config = dict(
    router_score='softmax',
    routed_scale=1.5,
    optimizer='muon',
)
Below are experts of layer 4 (counted from 0) of a mixture-of-experts language model. Rows are named router (the router's row for the expert), gate (a neuron's input weights, with its number), up (a neuron's input weights, with its number), down (a neuron's output weights, with its number) and show model dimensions 0-191. Each number is 200 + 40 x the weight over its row's rms, rounded and kept within 0 to 999.
Before each expert's rows: "comes after" lists some tokens at least twice as common just before its tokens as in all text. This comes from a sample of Wikipedia text that the model never trained on. Tokens count by the router's weight.

# expert 46
comes after: " ", " |", "%", "0", "4", " JPL"
router,193,197,207,209,160,181,199,192,150,225,217,158,219,153,260,175,133,298,245,138,168,263,242,140,177,161,221,259,170,214,180,221,252,248,264,148,158,253,199,174,144,188,212,139,146,193,190,244,235,207,243,217,154,150,148,218,233,242,235,122,212,276,146,163,182,214,219,142,153,184,124,270,178,234,201,208,164,113,136,219,152,165,149,187,130,151,159,247,213,122,234,164,201,149,212,193,225,154,186,184,188,167,214,234,151,139,202,185,188,239,205,199,183,126,170,212,121,191,235,283,207,164,165,152,183,236,216,182,177,199,201,233,159,130,215,238,268,229,196,272,164,207,241,178,176,221,216,181,239,224,159,174,255,206,191,191,135,276,205,214,215,132,205,206,139,299,205,202,256,202,167,173,155,129,226,194,204,224,194,219,166,223,213,162,145,172,192,132,148,184,208,175
gate0,212,230,137,183,171,209,198,195,235,138,179,151,223,165,229,168,213,228,274,206,180,207,277,242,238,223,221,260,234,240,221,168,267,215,180,237,214,183,274,256,220,178,128,152,214,236,235,204,248,210,142,204,219,218,245,200,203,86,173,180,230,181,204,188,244,196,234,156,208,237,210,172,176,260,204,199,88,160,217,217,224,191,215,199,151,171,174,154,213,162,162,221,174,190,168,197,182,231,226,153,193,172,171,208,232,126,222,227,226,288,274,165,292,184,220,209,131,198,122,203,153,178,171,192,172,286,120,228,225,131,145,176,236,222,194,279,161,170,185,241,127,127,224,130,275,169,198,148,159,196,163,154,227,211,213,145,145,270,210,226,159,160,209,256,214,234,154,174,190,203,169,225,227,155,195,263,186,193,169,229,210,224,227,196,115,209,234,134,261,248,186,237
up0,212,221,210,120,177,175,187,160,296,168,264,150,223,178,212,204,170,209,156,239,131,152,236,238,208,231,282,214,234,175,237,170,168,198,177,231,181,259,223,181,160,128,197,186,177,207,229,147,248,197,146,210,169,139,285,255,183,155,213,129,279,166,203,181,195,174,206,160,270,255,214,173,164,232,194,196,141,208,178,186,253,186,242,245,214,239,209,174,271,210,194,247,164,165,132,162,229,225,201,140,128,167,213,206,212,146,210,199,245,184,229,123,231,230,224,239,148,214,164,204,166,194,213,158,120,144,207,204,206,225,138,139,196,257,158,151,200,206,231,268,189,187,216,175,248,213,157,152,265,214,157,118,238,203,237,220,207,334,202,166,174,205,237,221,159,214,204,125,149,154,151,174,222,227,202,157,302,182,190,243,186,220,223,216,158,126,215,188,240,194,250,198
down0,170,214,200,198,246,139,282,258,210,178,163,131,139,175,300,186,216,115,189,143,206,259,182,228,242,261,145,250,192,244,255,125,213,234,170,186,266,204,269,185,213,231,206,189,164,208,253,178,188,225,155,240,226,228,255,172,167,207,250,275,248,245,160,185,258,172,205,222,256,202,243,233,200,191,205,120,203,239,213,254,227,209,234,221,249,130,216,118,206,242,223,156,266,169,276,236,156,217,202,166,215,221,133,227,204,221,188,213,177,244,190,183,151,196,150,221,214,216,189,195,246,186,158,259,201,283,252,133,191,183,159,189,177,277,161,146,208,225,149,152,216,180,204,157,263,96,163,255,183,204,227,195,231,166,208,210,210,186,227,215,154,152,135,255,168,155,204,247,206,208,251,184,240,222,145,246,230,189,231,223,221,222,144,241,167,112,243,173,198,203,203,154

# expert 56
comes after: "0", "1", "2", "9", "8", "7"
router,204,175,219,228,243,189,203,219,193,176,178,59,190,196,250,214,177,213,174,165,162,278,248,251,299,182,193,166,244,226,238,223,185,176,177,212,242,197,199,176,182,260,207,156,138,145,208,218,212,135,198,252,216,190,245,236,149,252,142,216,169,192,95,239,173,175,184,184,136,221,216,163,172,235,188,173,271,220,185,182,111,196,254,145,85,121,193,224,196,185,205,125,239,205,228,182,159,201,178,176,247,142,235,206,149,218,240,241,189,178,247,195,176,135,205,272,201,176,192,276,250,230,247,235,225,259,237,190,207,218,157,252,171,208,228,157,211,219,213,199,209,242,206,216,146,191,187,259,341,138,173,183,205,204,144,158,237,160,148,241,225,262,182,185,161,167,251,209,245,202,201,198,216,185,179,261,208,173,260,236,273,203,230,214,259,183,161,219,230,183,204,230
gate0,166,208,243,259,131,295,114,189,152,197,150,156,263,251,143,254,219,224,216,260,171,229,222,121,166,220,168,194,209,209,189,186,180,210,203,121,278,173,189,204,285,234,156,174,223,256,205,152,177,249,234,183,230,256,214,291,279,244,164,195,205,141,231,163,206,227,203,249,170,180,165,180,166,260,265,287,204,191,276,164,163,214,214,246,247,159,151,188,215,265,158,177,162,183,160,194,236,238,197,181,262,214,144,286,293,231,184,174,145,190,229,182,267,151,161,237,197,211,175,203,249,179,209,269,149,240,196,234,209,251,207,184,221,231,206,205,268,215,171,202,235,179,181,214,155,186,180,185,201,168,160,246,248,240,222,147,162,177,166,163,205,167,211,195,187,174,164,168,217,135,216,250,192,225,196,233,166,225,238,239,204,274,256,199,175,234,155,259,230,229,254,134
up0,130,151,261,218,83,265,143,200,232,231,285,174,272,284,162,257,207,172,180,280,179,186,192,220,183,148,239,248,254,234,164,235,205,294,209,185,225,199,280,239,203,250,219,209,240,207,185,169,234,246,183,210,141,244,226,207,251,134,135,224,205,139,192,167,177,219,150,270,241,173,233,217,196,265,296,207,245,225,250,168,195,156,202,199,262,213,169,165,257,245,206,166,231,169,251,151,156,197,249,143,207,257,147,208,244,229,165,183,156,189,199,204,293,159,199,163,134,227,183,177,237,160,208,214,207,241,159,190,243,203,203,154,195,196,153,203,168,168,191,200,187,156,183,169,153,177,146,158,237,223,250,202,160,258,167,177,267,149,149,188,227,160,207,202,176,171,180,203,217,191,239,176,235,169,203,166,226,227,272,216,164,213,301,229,229,273,237,210,180,207,221,205
down0,174,248,262,159,171,189,187,223,175,181,297,239,202,157,193,202,266,282,222,187,208,210,268,190,110,205,129,198,210,156,215,153,139,254,232,203,244,164,154,250,182,229,181,185,143,270,193,228,213,211,119,134,248,247,194,196,217,176,232,204,226,160,175,152,183,204,247,219,258,243,199,180,107,200,154,165,252,253,215,148,141,199,231,181,179,209,211,238,88,235,158,217,202,179,218,190,232,237,104,188,221,223,216,173,269,227,202,200,258,202,199,213,114,295,192,171,193,157,201,218,222,176,181,167,196,240,162,162,210,157,234,228,165,195,148,210,248,260,147,198,288,179,205,197,229,193,162,137,250,171,254,217,183,201,287,208,197,246,137,283,230,227,249,216,207,185,197,230,268,182,210,146,244,183,144,142,207,221,147,181,209,244,148,200,158,164,211,206,164,223,262,202

# expert 79
comes after: "1", "2", " ", "3", "4", "5"
router,177,216,305,227,172,160,210,152,164,196,243,230,211,183,189,150,108,294,191,238,191,225,251,223,202,123,158,138,209,200,147,245,170,260,255,171,189,173,189,219,161,205,220,261,166,90,157,240,190,245,215,143,195,313,193,189,276,225,198,142,159,175,209,256,218,175,165,150,271,202,205,241,150,205,242,196,216,249,234,180,228,219,257,167,139,154,232,237,227,258,193,181,161,223,241,204,203,153,222,190,205,192,182,218,164,185,202,240,223,124,119,256,211,74,167,219,166,199,255,258,201,239,163,182,175,245,202,253,206,247,174,232,228,219,200,219,181,220,213,220,178,118,276,224,203,246,169,211,193,177,165,215,149,182,144,146,233,209,223,204,227,260,208,161,139,221,245,168,202,197,105,142,237,251,206,218,187,218,147,199,186,237,186,210,204,158,192,207,250,184,192,258
gate0,168,249,241,245,196,188,233,267,161,213,239,267,184,203,168,181,189,238,218,241,220,193,190,177,164,137,175,128,208,207,204,184,198,143,118,210,200,153,209,196,120,198,202,263,157,230,234,247,209,164,184,216,152,254,234,236,142,218,182,219,176,213,209,243,209,161,256,249,174,187,189,145,209,238,215,201,208,252,246,139,300,224,222,230,175,238,267,232,199,220,235,175,245,160,250,231,193,247,204,250,226,171,253,203,204,220,290,240,190,215,222,167,174,144,190,186,221,215,165,192,157,199,185,204,166,214,228,237,193,159,170,225,240,197,220,193,249,222,235,165,285,190,209,259,243,274,238,224,165,182,314,238,218,205,228,209,181,219,361,179,248,195,235,233,194,248,297,202,215,170,225,114,215,78,232,243,164,222,268,174,206,182,175,184,153,226,225,210,235,194,195,292
up0,252,269,132,113,229,226,180,213,189,248,250,234,161,239,227,238,208,222,229,170,195,270,266,196,207,175,154,178,222,264,207,167,227,208,210,227,192,226,197,208,180,216,214,177,173,269,248,225,166,198,143,163,175,182,253,137,195,263,204,252,110,227,221,215,216,213,197,213,180,99,201,242,164,186,232,260,153,219,155,180,177,290,225,268,178,228,144,221,194,187,171,224,165,254,184,279,222,169,215,208,131,223,198,245,211,187,159,230,196,167,263,208,149,272,160,192,234,223,224,124,231,231,216,209,120,174,199,207,225,237,152,162,236,188,102,167,254,265,174,164,184,227,176,224,225,179,277,222,224,125,222,183,151,195,229,175,163,160,225,169,217,175,154,253,203,208,209,152,161,206,140,244,217,197,185,100,240,289,142,245,173,146,171,237,244,221,209,137,267,157,168,194
down0,171,174,197,159,202,200,233,304,182,215,291,252,145,222,144,207,230,218,136,303,215,176,195,195,251,157,210,247,209,148,264,201,226,221,190,171,183,193,121,252,146,195,212,241,129,171,150,195,219,116,265,182,242,172,207,257,162,239,168,192,217,176,208,286,148,247,179,178,232,142,161,235,170,216,217,210,112,166,284,263,196,204,260,263,151,158,188,187,204,203,114,222,239,168,144,227,141,256,198,181,228,268,153,243,238,205,244,297,203,226,212,233,151,202,180,162,228,177,211,169,119,205,193,227,189,155,167,205,165,199,172,143,224,221,249,222,195,206,185,165,138,238,224,204,186,213,191,254,205,184,180,201,241,215,166,204,172,228,149,194,179,160,226,137,233,194,314,210,219,166,172,217,155,256,261,180,200,167,205,176,199,144,178,200,198,177,162,123,175,211,136,224

# expert 76
comes after: "\n", ")\n", ";\n", " information", " /", " classification"
router,144,178,246,181,186,182,210,160,215,179,213,267,190,210,171,231,206,176,154,196,158,253,93,240,240,155,159,165,276,190,220,182,183,233,140,193,202,231,222,228,164,217,256,231,269,236,227,211,223,253,213,179,207,188,180,152,188,196,228,127,188,182,274,197,175,229,130,231,204,185,213,172,192,151,187,231,173,163,191,235,249,248,124,284,173,181,245,150,163,261,207,208,210,196,224,246,191,300,182,192,175,124,169,226,281,215,166,149,246,168,129,236,161,200,202,264,122,194,181,201,186,184,233,177,173,208,199,305,161,179,247,194,154,263,163,172,214,230,264,228,175,250,187,223,256,257,126,188,163,236,215,168,197,202,202,174,146,169,126,175,286,136,244,214,259,177,160,94,223,231,179,190,169,211,143,178,201,156,234,204,159,157,262,135,245,207,232,144,182,187,210,171
gate0,107,206,221,219,179,178,203,183,258,168,212,172,148,154,199,202,229,200,249,235,227,123,210,240,135,210,237,120,227,160,233,248,212,204,144,199,240,260,240,215,215,197,200,197,177,265,201,138,142,157,187,274,242,171,171,259,203,153,151,171,170,206,195,257,201,226,228,207,194,178,179,182,131,211,218,199,153,222,226,163,245,232,207,213,154,165,183,202,151,249,208,197,183,209,257,236,216,152,232,121,213,191,220,188,119,180,233,150,243,150,147,110,221,143,155,207,149,143,191,175,167,195,178,160,109,194,183,239,210,143,137,228,235,241,153,172,195,215,219,225,200,181,262,215,140,142,142,275,193,224,169,171,221,198,194,90,164,95,236,170,248,209,185,189,279,197,269,162,210,167,222,138,174,204,263,203,145,245,163,190,199,181,194,182,176,117,152,171,253,191,268,243
up0,264,157,163,231,209,347,152,183,153,239,207,220,233,157,239,199,177,195,183,221,179,237,215,98,256,234,128,174,167,210,193,189,193,169,233,212,216,134,207,153,173,210,248,189,234,166,139,229,299,206,251,228,235,192,202,168,252,225,216,300,220,193,153,213,182,184,213,260,219,166,262,214,217,138,222,229,194,217,222,212,123,144,247,223,147,241,161,196,195,169,179,172,188,221,169,197,45,204,155,199,222,197,256,223,233,224,157,218,194,275,196,182,200,213,245,154,201,214,202,169,187,152,197,204,242,206,225,203,238,253,244,147,137,170,174,176,192,139,189,281,233,194,153,146,176,196,201,250,194,109,180,221,165,240,162,302,200,182,212,192,231,224,226,246,192,192,180,247,182,254,208,221,210,187,136,221,268,189,220,194,224,226,306,227,183,241,234,181,232,225,206,148
down0,212,175,182,185,165,206,186,209,279,138,268,188,190,177,211,143,174,201,162,157,209,238,211,235,242,125,291,242,160,172,165,188,273,126,151,174,160,229,184,141,204,250,196,164,223,208,191,178,232,213,155,200,212,235,128,229,189,184,156,117,247,174,200,201,216,222,251,169,180,225,214,212,177,227,202,226,258,228,229,240,211,262,162,242,190,221,172,219,210,246,240,225,211,146,239,231,228,159,221,148,187,190,150,182,193,171,178,223,236,174,171,187,195,248,124,197,117,230,279,242,208,216,226,222,233,195,181,318,236,286,211,179,143,198,230,210,149,170,213,225,249,235,202,178,221,226,256,187,261,139,93,190,218,178,231,214,197,163,194,205,188,214,238,261,202,223,232,293,184,215,207,181,198,189,140,285,241,202,195,277,269,99,225,286,190,181,267,257,264,189,215,250